From a checkpoint of a small mixture-of-experts model trained on Wikipedia.
Size: 13 layers, width 256, vocabulary 8192.
Training: a variant of Muon for the experts, 437M tokens.
Below are experts of layer 4 (counted from 0) of a mixture-of-experts language model. Rows are named router (the router's row for the expert), gate (a neuron's input weights, with its number), up (a neuron's input weights, with its number) and show model dimensions 128-255. Each number is 200 + 30 x the weight over its row's rms, rounded and kept within 0 to 999.
Before each expert's rows: a language model's description of what the expert responds to. This comes from a sample of Wikipedia text that the model never trained on.

# expert 4
Mid-word name fragments. Word-internal pieces inside proper names and rarer words, often foreign names, such as Hov-han-nisyan, Confe-der-ate, pen-ch-ant.
router,193,190,209,242,186,203,178,200,203,186,194,249,227,164,169,173,177,149,180,198,223,162,172,267,215,211,207,122,169,199,152,193,169,177,171,213,198,176,202,180,179,212,160,220,198,167,210,213,137,203,165,199,188,246,220,216,230,168,243,140,231,201,212,218,194,195,220,192,169,228,208,165,169,161,218,226,247,197,161,252,171,269,216,246,203,205,201,256,172,238,214,190,229,235,139,166,158,169,160,236,182,178,229,208,202,196,245,245,198,154,166,139,194,208,202,223,210,201,144,208,201,221,148,209,154,202,209,155
gate0,234,175,205,186,182,223,121,197,202,190,128,257,227,185,196,104,206,187,219,181,237,230,183,170,204,209,146,172,136,223,202,163,210,203,174,197,194,182,188,151,153,251,225,265,180,224,235,196,159,170,256,170,262,221,229,181,221,203,219,202,193,181,184,221,165,185,183,171,216,213,207,160,161,177,148,186,200,181,215,221,195,179,191,188,208,225,237,220,212,234,208,234,226,223,211,189,201,195,204,208,175,208,224,177,221,158,221,131,232,229,220,217,222,186,195,215,181,184,225,193,155,187,163,194,197,222,218,195
up0,283,190,168,125,204,230,189,228,160,189,179,242,212,193,179,168,228,179,187,154,207,207,200,221,231,191,164,182,162,197,199,193,224,181,205,230,157,203,207,190,168,212,150,273,204,217,200,150,192,218,217,183,205,198,181,183,232,214,250,223,237,200,210,181,172,148,221,186,169,209,213,186,167,151,136,203,223,211,221,240,201,251,208,171,190,192,258,252,201,202,162,249,200,224,182,158,208,226,190,191,197,214,257,162,222,157,218,134,180,212,218,244,188,192,192,239,198,163,181,235,188,159,150,163,179,189,219,250
gate1,190,238,144,252,210,250,217,212,161,188,172,225,188,237,245,161,158,233,181,198,220,161,189,217,162,203,179,211,185,179,181,196,176,162,189,191,224,219,247,221,141,158,146,236,192,216,177,169,221,218,226,248,198,247,234,243,213,186,187,198,171,197,221,231,232,219,164,225,194,210,198,167,153,173,179,221,179,192,176,234,171,200,183,219,187,220,238,250,247,213,206,184,187,200,181,202,182,217,195,177,232,237,214,196,189,173,236,184,206,188,203,222,163,138,246,172,166,138,237,219,224,179,192,260,166,209,236,201
up1,189,184,186,222,217,220,180,155,249,120,131,254,233,229,242,164,150,179,175,250,217,149,236,162,168,229,217,172,182,194,174,197,204,187,175,222,216,222,222,179,171,174,181,209,208,191,212,144,189,184,198,200,197,189,251,245,200,187,154,216,194,167,223,239,220,228,140,242,193,223,223,152,216,186,191,224,196,195,207,198,208,189,158,230,181,150,247,215,236,200,218,194,223,175,141,203,203,212,163,204,225,236,255,195,212,193,253,221,203,207,189,220,165,224,204,203,154,149,199,220,206,176,172,236,177,224,221,221
gate2,167,207,146,245,150,186,149,208,169,132,199,201,223,200,180,176,127,204,145,181,211,215,222,225,229,259,205,166,218,193,175,190,190,201,158,229,229,187,152,198,199,200,149,234,180,197,201,216,213,167,153,202,199,161,195,280,251,189,224,219,184,184,166,200,223,209,189,221,210,224,220,251,131,132,203,202,190,185,202,208,166,217,215,240,204,211,190,177,191,243,235,179,196,221,168,205,188,203,246,228,239,181,201,175,232,246,216,166,197,188,194,160,157,210,193,187,234,250,173,168,199,194,233,197,130,252,185,206
up2,178,202,210,253,177,201,170,180,135,140,208,212,218,260,185,192,165,238,197,177,212,144,204,217,229,165,247,149,203,193,163,208,224,214,177,239,242,237,195,171,187,202,149,197,201,192,173,207,220,175,209,238,177,137,203,289,283,226,222,190,199,184,206,180,173,215,177,262,198,178,236,210,177,212,227,176,222,157,214,247,200,193,211,227,220,271,192,193,184,184,211,162,163,286,180,183,207,232,192,230,287,188,182,203,233,246,188,178,205,165,187,220,151,194,188,189,164,224,217,167,203,185,218,173,187,251,154,204
gate3,189,204,238,199,241,184,210,192,156,225,152,207,188,236,166,143,216,142,149,212,199,213,151,225,199,181,220,179,197,203,169,187,143,116,199,219,194,192,219,205,197,174,158,197,229,129,208,259,211,198,194,161,194,209,201,190,143,165,192,242,203,156,237,149,208,193,242,241,204,233,251,177,137,187,238,222,184,211,143,240,211,201,193,194,216,227,199,211,206,214,211,185,207,162,190,220,214,231,184,194,239,179,156,175,234,183,190,228,181,138,147,170,194,216,235,187,162,160,160,257,166,219,244,205,168,192,173,196
up3,175,168,221,257,216,165,185,217,140,183,131,171,192,253,185,178,239,140,204,193,226,230,180,225,209,159,233,162,176,191,152,196,176,149,183,214,200,143,161,201,215,152,248,189,209,148,228,210,179,140,124,160,190,217,245,219,170,155,211,210,194,172,192,155,191,180,194,202,196,232,202,200,155,201,172,233,201,229,186,239,186,210,198,209,236,173,192,226,237,210,183,174,228,236,180,199,200,201,219,219,225,214,224,213,223,242,171,267,227,194,121,160,227,249,186,181,220,157,182,183,230,166,135,266,199,189,196,199
gate4,168,236,202,170,207,190,261,174,202,207,198,214,235,173,219,192,171,209,174,248,218,194,238,200,199,174,245,195,229,180,217,191,229,204,188,195,173,170,205,200,204,217,211,141,161,165,180,179,182,203,200,180,203,187,148,216,219,222,163,201,233,222,134,239,223,171,182,174,213,199,188,193,244,264,151,193,193,157,214,166,212,234,139,185,203,218,190,215,189,236,181,205,188,247,191,222,190,180,191,273,219,148,232,190,177,233,213,208,213,251,221,234,174,235,217,245,205,188,180,199,228,235,238,228,196,214,194,189
up4,234,207,233,201,224,223,215,168,172,174,259,209,230,195,146,166,169,221,253,254,210,186,222,206,156,209,217,147,171,239,229,182,238,156,247,165,136,207,233,217,280,202,184,164,179,125,169,176,173,199,230,229,184,203,181,200,190,243,139,196,237,219,155,175,174,196,232,202,215,221,192,165,236,231,207,229,260,178,260,207,254,246,155,200,162,234,194,173,160,230,178,202,200,250,199,175,175,164,228,169,168,200,248,217,180,204,230,192,193,170,227,212,164,207,206,178,237,201,173,160,153,215,216,252,200,193,284,163
gate5,226,216,225,266,189,204,159,218,225,186,230,240,184,166,173,138,166,209,233,194,219,232,205,205,251,186,222,224,229,235,180,166,195,189,193,231,216,268,165,186,198,267,225,166,233,203,180,232,193,180,128,179,202,159,235,194,192,177,217,205,231,203,224,204,189,221,194,225,202,189,186,186,202,117,147,224,183,210,209,196,217,256,193,231,220,197,256,242,159,217,235,232,219,229,179,170,249,216,214,174,180,168,150,216,195,235,191,186,206,206,203,210,213,200,235,275,171,213,210,179,170,186,129,190,198,187,157,191
up5,212,205,236,240,171,182,215,195,212,171,251,178,191,174,164,135,212,219,227,220,154,194,219,206,223,219,224,200,265,208,187,175,217,187,173,223,235,249,200,206,218,248,178,173,188,210,211,202,198,186,125,177,188,163,216,206,232,198,188,216,180,188,197,225,233,224,178,230,230,193,194,195,208,141,175,211,237,189,174,199,211,255,227,209,191,190,231,207,160,206,210,254,190,225,149,163,233,206,235,150,193,169,86,213,195,218,220,154,176,179,203,210,200,178,183,217,208,190,213,184,216,168,167,188,220,233,154,193
gate6,195,227,233,205,221,233,157,179,199,230,242,292,189,173,242,195,200,195,197,162,183,177,249,218,207,168,194,184,209,194,147,163,215,164,269,156,159,246,198,230,196,116,222,164,219,189,150,157,179,232,146,227,222,207,143,132,210,193,193,173,173,233,158,160,211,190,188,132,203,179,209,227,185,167,189,242,211,241,205,169,212,199,235,198,218,142,249,205,169,190,225,160,204,190,220,208,223,178,173,193,263,209,207,221,203,183,160,162,235,260,157,151,184,234,228,196,162,222,193,190,201,250,159,196,231,202,200,171
up6,173,188,174,192,269,206,167,185,167,221,206,284,203,173,223,203,179,210,200,218,191,167,202,258,245,178,248,89,187,174,182,178,204,230,229,204,164,233,197,185,230,132,223,175,183,182,148,192,195,203,201,268,215,221,162,186,237,197,164,198,178,227,164,171,193,177,192,128,209,239,195,195,216,166,176,249,187,214,208,182,203,223,193,148,209,196,244,186,203,247,209,207,210,211,246,167,206,210,148,179,167,274,214,215,213,213,167,195,195,205,180,198,150,256,228,180,163,196,149,167,219,216,191,213,226,200,222,220
gate7,227,172,132,203,155,184,200,200,192,229,159,219,188,222,178,195,154,223,225,208,191,185,212,232,145,271,247,203,160,175,177,211,214,206,182,222,181,202,176,217,218,169,207,216,188,195,237,182,145,214,158,210,192,178,208,245,213,230,209,183,197,184,193,244,228,195,201,217,196,248,250,213,139,209,229,177,187,200,216,215,203,222,145,204,194,210,274,206,204,205,208,217,236,215,162,166,265,171,248,229,168,176,186,186,218,186,180,201,215,181,151,191,160,187,234,249,208,200,212,204,191,189,149,203,200,201,221,247
up7,211,227,197,162,182,215,215,205,209,164,161,235,178,215,173,169,195,207,264,226,215,177,234,213,129,292,240,205,213,164,187,241,188,165,200,235,232,198,192,202,169,189,235,207,184,220,207,214,141,220,174,182,235,191,187,212,204,204,253,198,241,149,228,176,175,199,157,201,198,187,194,217,182,233,218,162,196,216,202,234,206,191,226,210,173,210,253,164,214,168,200,226,212,174,195,204,222,230,157,202,189,193,152,197,170,190,174,180,208,180,169,200,205,235,213,237,209,205,207,211,201,241,166,196,199,178,234,179

# expert 8
Inner word pieces. Short consonant-vowel pieces in the middle of place and club names, such as Mer-th-yr, Tri-n-idad, Nova Sc-ot-ia, plus digits inside dates.
router,179,148,150,199,220,134,154,201,257,170,218,216,209,163,157,188,180,136,178,224,204,163,240,206,151,224,207,153,128,232,175,151,191,179,146,207,228,196,144,185,201,171,192,230,143,171,166,218,198,199,197,235,250,193,219,191,239,194,238,152,194,233,218,251,255,217,240,168,166,209,208,177,165,207,241,205,227,179,171,255,221,221,217,195,194,210,195,194,187,232,212,206,236,210,202,155,174,190,201,188,207,203,189,154,162,163,219,186,125,203,160,156,212,159,205,228,198,207,221,169,181,195,217,184,163,220,192,205
gate0,191,164,231,184,169,203,207,218,185,198,191,194,155,244,200,222,152,132,198,210,180,183,178,166,194,219,184,186,166,159,154,177,223,207,150,231,252,225,201,180,177,209,212,185,215,210,227,213,172,226,199,192,216,181,246,198,211,140,225,192,213,242,239,192,186,225,250,201,247,210,202,235,231,215,237,197,192,226,237,255,230,205,221,195,172,205,176,206,233,193,193,202,190,236,193,140,214,224,187,189,229,138,156,161,248,131,217,271,133,211,188,200,155,161,227,221,204,211,237,172,205,230,270,196,220,238,157,213
up0,206,209,217,191,163,165,227,166,181,190,161,244,177,240,172,213,133,155,204,189,159,189,184,201,161,216,200,211,198,109,191,197,181,198,188,198,220,185,170,160,168,205,189,171,224,248,238,220,180,217,192,234,243,200,206,169,189,183,248,203,190,258,233,192,154,232,198,169,199,204,233,191,245,204,177,197,232,221,161,229,214,162,218,160,202,199,221,247,251,211,207,199,139,222,170,154,202,223,216,201,189,172,198,140,209,161,217,250,185,163,177,232,163,178,226,170,176,191,189,178,192,222,254,208,227,204,189,183
gate1,255,153,207,166,173,142,213,167,256,200,174,156,219,236,190,166,216,200,168,218,156,190,204,213,222,269,242,197,152,213,249,192,181,175,172,191,178,206,146,221,168,127,227,189,155,178,239,232,212,207,160,228,209,233,221,166,184,198,249,237,249,217,183,177,207,192,190,153,193,202,160,231,155,228,252,199,215,180,191,193,156,206,172,197,184,139,182,162,192,238,209,210,191,132,195,197,173,204,193,194,277,193,198,118,224,204,168,233,238,185,210,145,202,176,220,204,221,177,165,235,157,264,219,174,175,177,252,233
up1,210,200,208,177,170,194,217,194,227,177,172,193,208,221,257,216,214,246,136,168,154,171,225,227,209,282,162,212,171,205,227,201,202,185,242,183,186,199,171,212,157,194,187,186,142,184,213,258,216,167,174,292,206,250,153,210,216,164,223,250,209,207,205,142,226,163,207,221,188,180,145,215,131,171,167,209,214,204,188,217,165,209,204,199,200,128,208,125,180,233,233,203,200,170,190,222,200,176,193,221,220,175,206,144,212,213,118,175,194,219,241,175,222,175,244,214,176,184,120,275,162,262,186,172,191,217,212,226
gate2,142,234,246,133,178,193,199,244,245,172,204,272,243,180,191,288,209,174,171,175,170,203,226,210,243,198,130,219,228,219,141,221,170,198,146,163,158,198,180,187,171,191,180,212,198,217,188,200,236,231,177,198,211,194,190,157,205,198,176,181,190,209,162,197,225,168,245,200,181,170,218,252,181,192,182,212,175,190,206,166,189,130,270,190,197,196,248,205,197,218,212,197,196,219,236,194,173,182,224,191,204,140,182,142,237,202,210,128,187,193,195,190,208,175,167,212,206,172,182,206,143,254,175,221,234,173,201,182
up2,201,178,206,155,104,189,243,174,243,143,186,271,218,168,165,249,222,187,175,167,165,193,275,189,250,207,149,173,182,235,148,208,220,199,138,210,201,181,165,194,170,189,166,188,209,190,210,220,227,219,188,169,160,195,196,212,185,228,189,191,196,222,201,273,197,179,228,153,218,185,188,229,155,225,229,179,207,211,212,174,157,179,236,173,181,181,212,216,265,195,209,157,221,209,209,188,214,220,202,179,178,193,198,116,229,214,182,138,173,192,186,172,214,153,155,202,215,177,173,206,185,225,183,238,257,241,214,210
gate3,160,168,206,253,191,217,185,223,203,234,190,200,161,223,181,185,155,199,206,182,211,241,186,216,219,200,213,216,161,215,180,193,143,213,227,228,204,227,187,196,251,207,180,252,196,202,190,203,238,218,226,142,192,195,160,176,176,189,262,142,223,211,275,247,257,159,245,198,184,207,272,237,205,217,206,204,215,175,217,216,210,138,229,224,182,200,174,168,226,185,227,195,181,185,180,197,248,141,176,187,212,200,192,172,183,178,260,219,122,138,205,189,171,141,196,205,226,243,172,190,220,225,230,158,200,232,148,170
up3,213,168,215,283,169,183,182,210,218,211,190,209,167,226,146,204,158,253,213,213,171,230,136,202,181,237,216,255,196,209,195,200,175,187,218,194,192,196,194,201,243,178,208,227,185,239,183,193,233,212,179,166,174,189,153,210,195,189,258,177,202,167,234,274,244,192,234,207,187,175,252,223,241,235,196,178,213,167,211,174,185,170,201,192,208,215,212,171,220,222,217,237,169,176,172,211,207,200,164,168,185,171,179,209,198,197,196,218,85,137,205,212,163,166,204,211,211,230,167,163,202,175,274,177,188,236,145,176
gate4,200,222,188,224,186,166,228,207,156,189,187,176,161,168,234,186,229,145,197,250,179,240,236,182,193,183,199,215,198,137,227,217,185,177,231,219,194,196,205,103,215,164,223,224,168,171,180,175,135,178,208,202,215,196,196,139,182,220,193,170,187,246,172,211,277,200,180,188,218,222,160,224,151,160,195,156,205,213,240,207,128,207,214,216,237,165,171,189,222,197,157,193,153,206,208,159,192,181,181,219,189,175,186,231,210,201,193,164,121,182,162,172,182,218,203,207,199,194,198,199,170,216,201,221,211,132,237,189
up4,161,221,182,221,212,204,202,227,203,206,186,174,166,182,231,187,220,211,170,218,188,169,227,217,181,182,188,177,209,168,237,172,178,197,224,204,189,201,220,143,213,172,229,200,173,198,170,212,125,200,227,196,227,169,191,150,158,247,202,199,160,217,143,202,249,163,223,194,243,195,217,240,152,191,191,151,198,161,266,187,193,181,216,235,192,171,194,188,224,210,174,192,125,211,159,179,150,196,184,197,172,158,181,212,222,167,180,220,156,175,205,171,180,230,188,203,238,221,187,196,154,222,181,216,217,147,265,186
gate5,195,144,222,232,241,198,200,197,223,236,224,240,177,242,214,257,157,160,246,152,174,191,228,189,221,173,178,189,107,182,201,147,197,223,178,234,246,181,176,208,210,149,181,206,133,188,229,195,175,228,179,201,249,215,189,215,199,212,242,128,206,186,170,207,237,205,279,230,159,195,191,220,174,231,225,173,214,209,174,262,172,172,229,182,228,214,263,185,219,185,183,232,235,157,197,185,193,184,227,212,212,225,181,223,282,200,178,244,162,243,190,224,218,198,207,257,249,134,202,197,244,194,204,224,213,171,224,196
up5,218,160,201,180,181,215,206,193,262,217,166,216,158,250,181,215,213,183,224,157,187,211,205,204,211,185,270,175,134,209,180,149,219,198,210,200,242,202,213,193,183,187,193,205,153,178,201,194,177,178,153,178,209,223,264,199,229,161,216,142,217,173,196,156,228,187,236,237,173,157,188,207,140,275,176,202,177,212,214,219,212,215,191,191,227,213,185,178,202,185,209,204,232,202,206,258,161,170,240,241,186,199,171,207,199,161,238,169,171,224,201,200,206,172,214,227,199,191,223,229,244,217,175,273,125,162,252,207
gate6,213,173,165,187,202,248,190,204,191,157,159,192,185,228,244,184,189,151,184,150,160,161,178,177,231,195,225,240,154,177,182,166,202,180,176,210,217,225,226,259,199,175,198,225,155,161,168,251,208,188,242,181,217,238,195,201,202,195,174,179,202,222,180,160,226,197,262,172,213,216,192,249,145,173,207,221,156,184,150,210,195,194,217,207,169,216,239,233,240,206,227,233,172,236,190,165,157,140,139,180,181,222,152,151,206,191,227,188,259,187,216,184,199,187,257,161,225,210,185,237,198,238,204,226,225,207,261,195
up6,189,205,176,235,203,273,160,199,271,198,180,229,219,237,245,197,145,169,169,187,159,168,178,178,243,236,269,261,197,175,203,157,201,179,159,182,210,191,216,262,235,156,211,178,185,182,174,196,206,217,234,208,220,221,198,211,218,215,196,163,191,224,203,228,225,194,215,161,225,167,180,203,169,184,190,212,181,182,189,208,228,169,150,198,188,203,217,145,215,186,247,242,200,191,169,153,124,126,118,201,270,209,194,163,253,169,188,106,222,221,216,173,206,187,214,178,227,215,173,202,238,222,193,204,199,185,195,222
gate7,197,195,254,231,229,146,166,159,212,217,192,165,158,218,217,210,218,213,222,233,202,202,240,201,221,156,208,193,148,230,175,195,209,213,207,153,179,168,207,138,215,180,218,187,178,183,217,161,161,203,197,207,188,226,201,151,174,224,200,185,162,253,200,171,203,197,268,218,249,200,174,205,176,207,216,231,171,216,194,229,216,210,193,201,167,198,252,266,226,260,191,151,198,259,189,192,194,202,193,181,227,168,193,249,195,208,305,223,215,199,221,195,197,145,254,146,231,213,210,255,171,133,161,175,210,184,184,192
up7,221,178,212,205,164,179,205,201,228,214,241,166,180,179,219,221,207,176,239,210,228,194,223,200,203,166,201,137,152,228,221,236,198,215,254,178,196,202,197,155,205,135,214,203,187,139,240,179,167,214,212,226,205,197,195,138,155,235,197,186,156,300,179,149,178,192,213,220,262,240,154,173,207,227,228,248,235,222,170,206,251,165,230,185,167,203,234,255,241,228,217,144,229,221,199,165,186,225,203,202,189,192,176,242,190,209,270,215,224,216,172,198,206,154,261,172,237,195,233,265,190,196,222,187,217,186,194,221

# expert 11
Mid-word stems. Inner word pieces that take a suffix, as in brig-adi-er, imp-ri-soned, bank-rup-t, approp-ri-ate, Exp-loration.
router,173,151,216,232,245,159,159,218,237,189,212,241,187,192,216,189,181,156,171,241,208,177,227,215,154,218,140,176,170,250,223,188,158,208,179,158,204,181,175,211,166,162,154,193,196,173,165,224,145,211,217,225,234,192,189,183,227,171,225,183,238,230,222,211,229,173,237,151,155,216,239,192,150,186,222,237,239,162,142,204,181,194,241,189,198,218,229,211,194,232,220,212,199,223,182,186,166,179,181,180,179,164,228,151,174,157,219,211,180,183,184,218,233,209,209,229,178,226,184,146,193,232,199,183,194,205,178,177
gate0,208,163,214,157,203,194,217,222,249,256,165,189,152,241,248,192,223,246,152,200,192,225,180,204,171,198,160,210,238,249,203,187,193,175,181,160,166,190,243,178,187,162,193,217,154,194,201,179,142,177,231,177,186,169,180,173,207,242,231,184,186,194,182,213,196,158,196,193,199,211,143,216,105,174,196,224,204,221,154,188,181,191,241,171,226,192,178,134,241,239,218,224,181,169,179,222,160,87,199,264,199,203,278,212,179,159,192,186,181,187,178,233,244,199,221,175,180,208,225,192,141,245,160,223,230,164,206,178
up0,208,157,235,154,180,230,228,241,223,192,116,233,144,203,192,172,227,187,205,200,197,214,216,213,215,214,210,177,209,236,170,184,197,225,221,181,203,205,211,211,168,144,169,212,160,170,252,168,132,184,199,184,229,175,178,195,158,220,199,181,157,171,197,216,197,178,210,175,216,137,153,195,114,195,176,151,161,192,139,237,134,174,210,215,224,143,208,164,231,242,166,240,201,198,171,227,156,178,228,223,190,154,255,176,203,140,201,193,208,149,188,236,156,187,191,188,194,205,207,220,208,206,186,262,209,182,218,212
gate1,170,208,210,193,181,251,191,156,235,219,188,259,206,195,208,197,221,196,225,215,161,163,148,179,250,217,221,197,199,205,179,186,215,224,219,169,220,178,192,217,186,173,185,185,225,247,244,181,214,215,217,206,142,201,224,192,241,190,257,170,200,198,247,146,223,150,197,171,185,185,325,205,181,266,146,226,197,168,262,210,223,192,181,163,138,203,203,178,227,203,205,188,257,214,205,160,166,238,190,209,243,197,226,259,154,191,263,194,227,227,130,186,168,223,208,249,145,196,202,204,111,204,231,198,168,221,189,228
up1,240,169,163,171,156,210,207,187,208,255,199,211,191,207,169,199,162,230,184,144,209,151,249,219,187,262,195,180,227,181,194,240,251,236,231,187,220,216,199,231,214,190,180,155,177,199,170,212,173,194,179,197,185,231,202,224,217,196,210,242,232,184,239,248,216,242,116,238,167,206,256,192,190,273,172,222,241,234,182,228,173,171,230,200,226,197,224,207,222,220,185,263,202,170,180,167,173,215,166,267,187,202,226,204,166,182,254,237,212,222,169,226,180,150,187,225,169,201,195,177,143,179,245,202,158,214,252,225
gate2,228,180,197,209,207,210,249,187,192,201,203,221,200,259,155,205,165,213,190,199,180,192,146,214,130,246,218,180,200,196,201,217,190,215,220,223,174,200,160,167,131,263,204,196,204,187,211,219,177,269,234,211,210,195,179,176,219,224,210,161,189,186,223,156,168,177,210,212,174,182,208,156,243,173,217,182,177,222,214,234,254,214,209,191,218,220,200,196,218,213,245,169,239,207,221,231,144,230,161,190,166,167,268,130,219,206,173,194,269,223,262,202,235,221,177,181,177,237,218,188,166,281,258,203,152,217,248,199
up2,205,178,190,239,225,234,214,208,240,166,193,207,215,212,159,170,222,182,227,219,203,201,207,221,178,173,217,188,212,180,228,207,190,215,207,216,133,196,162,154,178,270,200,194,171,179,188,157,209,240,238,212,282,196,190,188,225,234,215,117,165,215,180,185,199,180,181,229,182,247,192,171,193,195,172,205,214,208,259,195,180,192,196,167,211,212,252,200,196,187,259,166,207,168,233,237,164,252,159,215,198,227,240,129,216,150,204,208,225,221,258,200,283,236,219,228,218,171,174,183,135,229,204,153,173,209,228,232
gate3,215,187,251,219,212,179,149,191,116,197,152,223,212,196,161,191,167,199,195,153,200,177,189,200,193,172,184,156,163,153,222,202,139,242,138,216,204,131,156,206,219,234,195,201,190,212,172,227,187,226,154,228,204,159,164,253,182,230,217,171,249,177,205,206,232,196,184,213,202,219,254,173,256,190,232,207,222,202,153,180,191,193,213,196,201,168,179,145,230,188,173,224,154,201,140,192,247,200,212,178,154,217,205,178,194,272,237,202,139,160,187,179,211,236,191,209,198,272,168,213,201,170,171,159,208,173,227,235
up3,209,214,228,207,253,203,214,203,146,182,181,199,210,162,208,238,203,192,247,177,207,223,249,137,164,177,224,184,200,185,240,230,145,273,213,176,178,137,195,237,199,162,180,210,185,194,162,266,182,207,186,216,201,190,150,187,196,187,255,210,206,157,204,199,226,212,157,180,182,211,204,152,213,190,195,211,205,244,165,164,199,243,253,208,186,172,196,204,222,168,231,223,163,217,146,202,229,212,169,195,197,216,204,174,244,244,249,210,139,187,180,190,238,270,203,234,188,269,224,196,187,265,184,207,197,166,244,191
gate4,233,185,242,200,215,200,203,178,184,172,170,197,146,191,229,229,219,180,247,250,190,209,217,164,264,268,198,225,235,179,184,216,177,165,173,190,177,228,179,207,194,191,235,165,225,199,188,230,181,157,155,155,201,179,267,251,168,243,189,200,217,187,195,177,190,166,240,194,211,213,170,177,228,169,163,173,201,208,215,215,203,183,208,204,197,212,213,235,157,272,207,202,175,221,225,133,231,174,206,202,212,174,213,217,194,190,214,228,193,133,221,242,229,185,233,243,209,196,201,181,181,163,234,213,209,203,193,176
up4,223,179,209,234,149,200,223,166,227,219,238,204,212,177,189,251,231,176,239,226,194,177,208,156,243,234,232,191,212,206,188,199,201,166,134,222,192,219,167,217,201,208,213,177,212,195,218,242,168,144,169,151,127,184,242,223,182,221,186,195,181,211,209,162,223,223,247,197,223,200,215,235,182,173,152,195,229,208,271,290,180,203,166,212,174,242,176,247,152,228,185,230,197,230,217,168,214,149,201,238,222,200,200,218,226,152,177,245,211,196,282,192,182,230,148,202,184,196,183,222,197,154,163,199,197,182,196,135
gate5,174,217,223,213,191,246,204,161,219,229,186,223,213,217,238,172,180,169,227,203,207,202,193,161,218,211,181,217,186,215,185,155,197,210,261,178,268,177,194,189,181,188,163,152,196,262,227,205,150,172,142,209,175,270,229,248,217,124,210,217,207,200,209,294,232,187,212,243,153,212,247,187,218,221,154,215,219,236,223,171,115,223,119,226,202,258,197,218,175,197,161,207,220,260,171,179,168,179,211,185,251,168,223,204,182,199,248,212,185,206,183,233,204,172,230,186,198,185,216,255,219,221,190,197,212,144,192,232
up5,208,193,196,203,203,271,219,202,188,181,162,269,223,242,229,209,198,215,196,206,222,202,191,210,170,236,208,214,193,198,174,164,182,194,266,190,239,196,179,172,202,187,256,199,227,195,230,171,205,214,141,218,220,232,183,244,224,179,147,237,189,213,202,246,217,201,223,248,142,234,213,177,174,230,223,177,202,216,214,209,116,247,151,201,224,238,158,218,181,175,166,217,158,185,223,201,117,131,239,159,228,227,170,166,253,167,231,170,182,211,222,176,215,226,198,220,174,188,246,237,250,213,195,240,244,199,238,262
gate6,183,202,223,188,162,191,199,190,212,246,209,206,232,151,223,128,177,196,243,178,255,133,141,180,216,177,249,154,173,241,163,187,183,183,206,227,192,211,207,136,185,179,181,195,207,181,233,244,202,197,200,192,223,231,238,180,225,160,216,179,132,221,231,263,208,240,249,198,214,224,205,209,229,222,201,141,214,187,187,199,201,180,204,188,196,203,188,220,196,180,237,190,194,240,280,200,162,224,192,186,230,229,305,214,230,245,223,236,234,173,221,193,226,253,190,161,247,173,171,233,189,189,206,173,187,213,207,201
up6,214,193,199,155,193,192,198,187,231,226,217,226,218,185,195,121,216,200,218,188,233,143,149,224,217,164,251,207,201,227,197,206,143,212,186,231,172,226,161,129,189,184,160,205,189,189,202,220,231,225,175,227,235,215,221,144,209,200,206,200,167,202,215,231,178,226,225,237,203,207,224,210,228,211,165,179,239,166,178,232,218,122,152,181,205,193,176,255,180,142,254,191,199,212,277,239,167,205,198,185,213,205,284,221,230,234,229,243,191,185,252,148,226,249,175,170,262,135,197,215,196,191,149,215,213,219,185,175
gate7,233,219,235,204,163,142,207,216,216,206,236,165,220,192,210,233,162,208,195,267,254,139,204,216,207,192,190,230,227,183,173,162,244,171,167,214,206,198,206,221,219,202,143,160,227,200,202,207,209,165,223,175,230,238,229,220,173,155,150,185,166,226,244,161,244,219,168,230,269,206,178,195,235,221,267,209,237,174,239,137,128,209,200,174,180,205,210,234,177,230,190,191,246,210,142,176,208,175,199,211,143,217,216,197,214,166,181,210,189,189,211,210,218,205,172,182,183,194,186,151,195,168,171,217,236,221,218,183
up7,190,194,178,192,208,157,194,168,245,223,274,188,199,230,204,234,164,179,174,264,214,104,234,197,218,201,201,217,197,224,214,193,193,219,196,223,228,181,223,211,247,189,139,171,220,169,185,201,162,210,208,216,214,185,235,228,154,179,179,208,203,193,224,204,170,217,211,163,197,201,172,198,185,240,239,197,208,202,239,167,136,197,203,156,202,256,198,182,212,213,213,188,243,170,209,168,206,186,208,219,153,241,195,211,242,179,222,237,137,208,193,227,202,226,216,171,162,182,225,140,200,160,129,238,225,230,193,204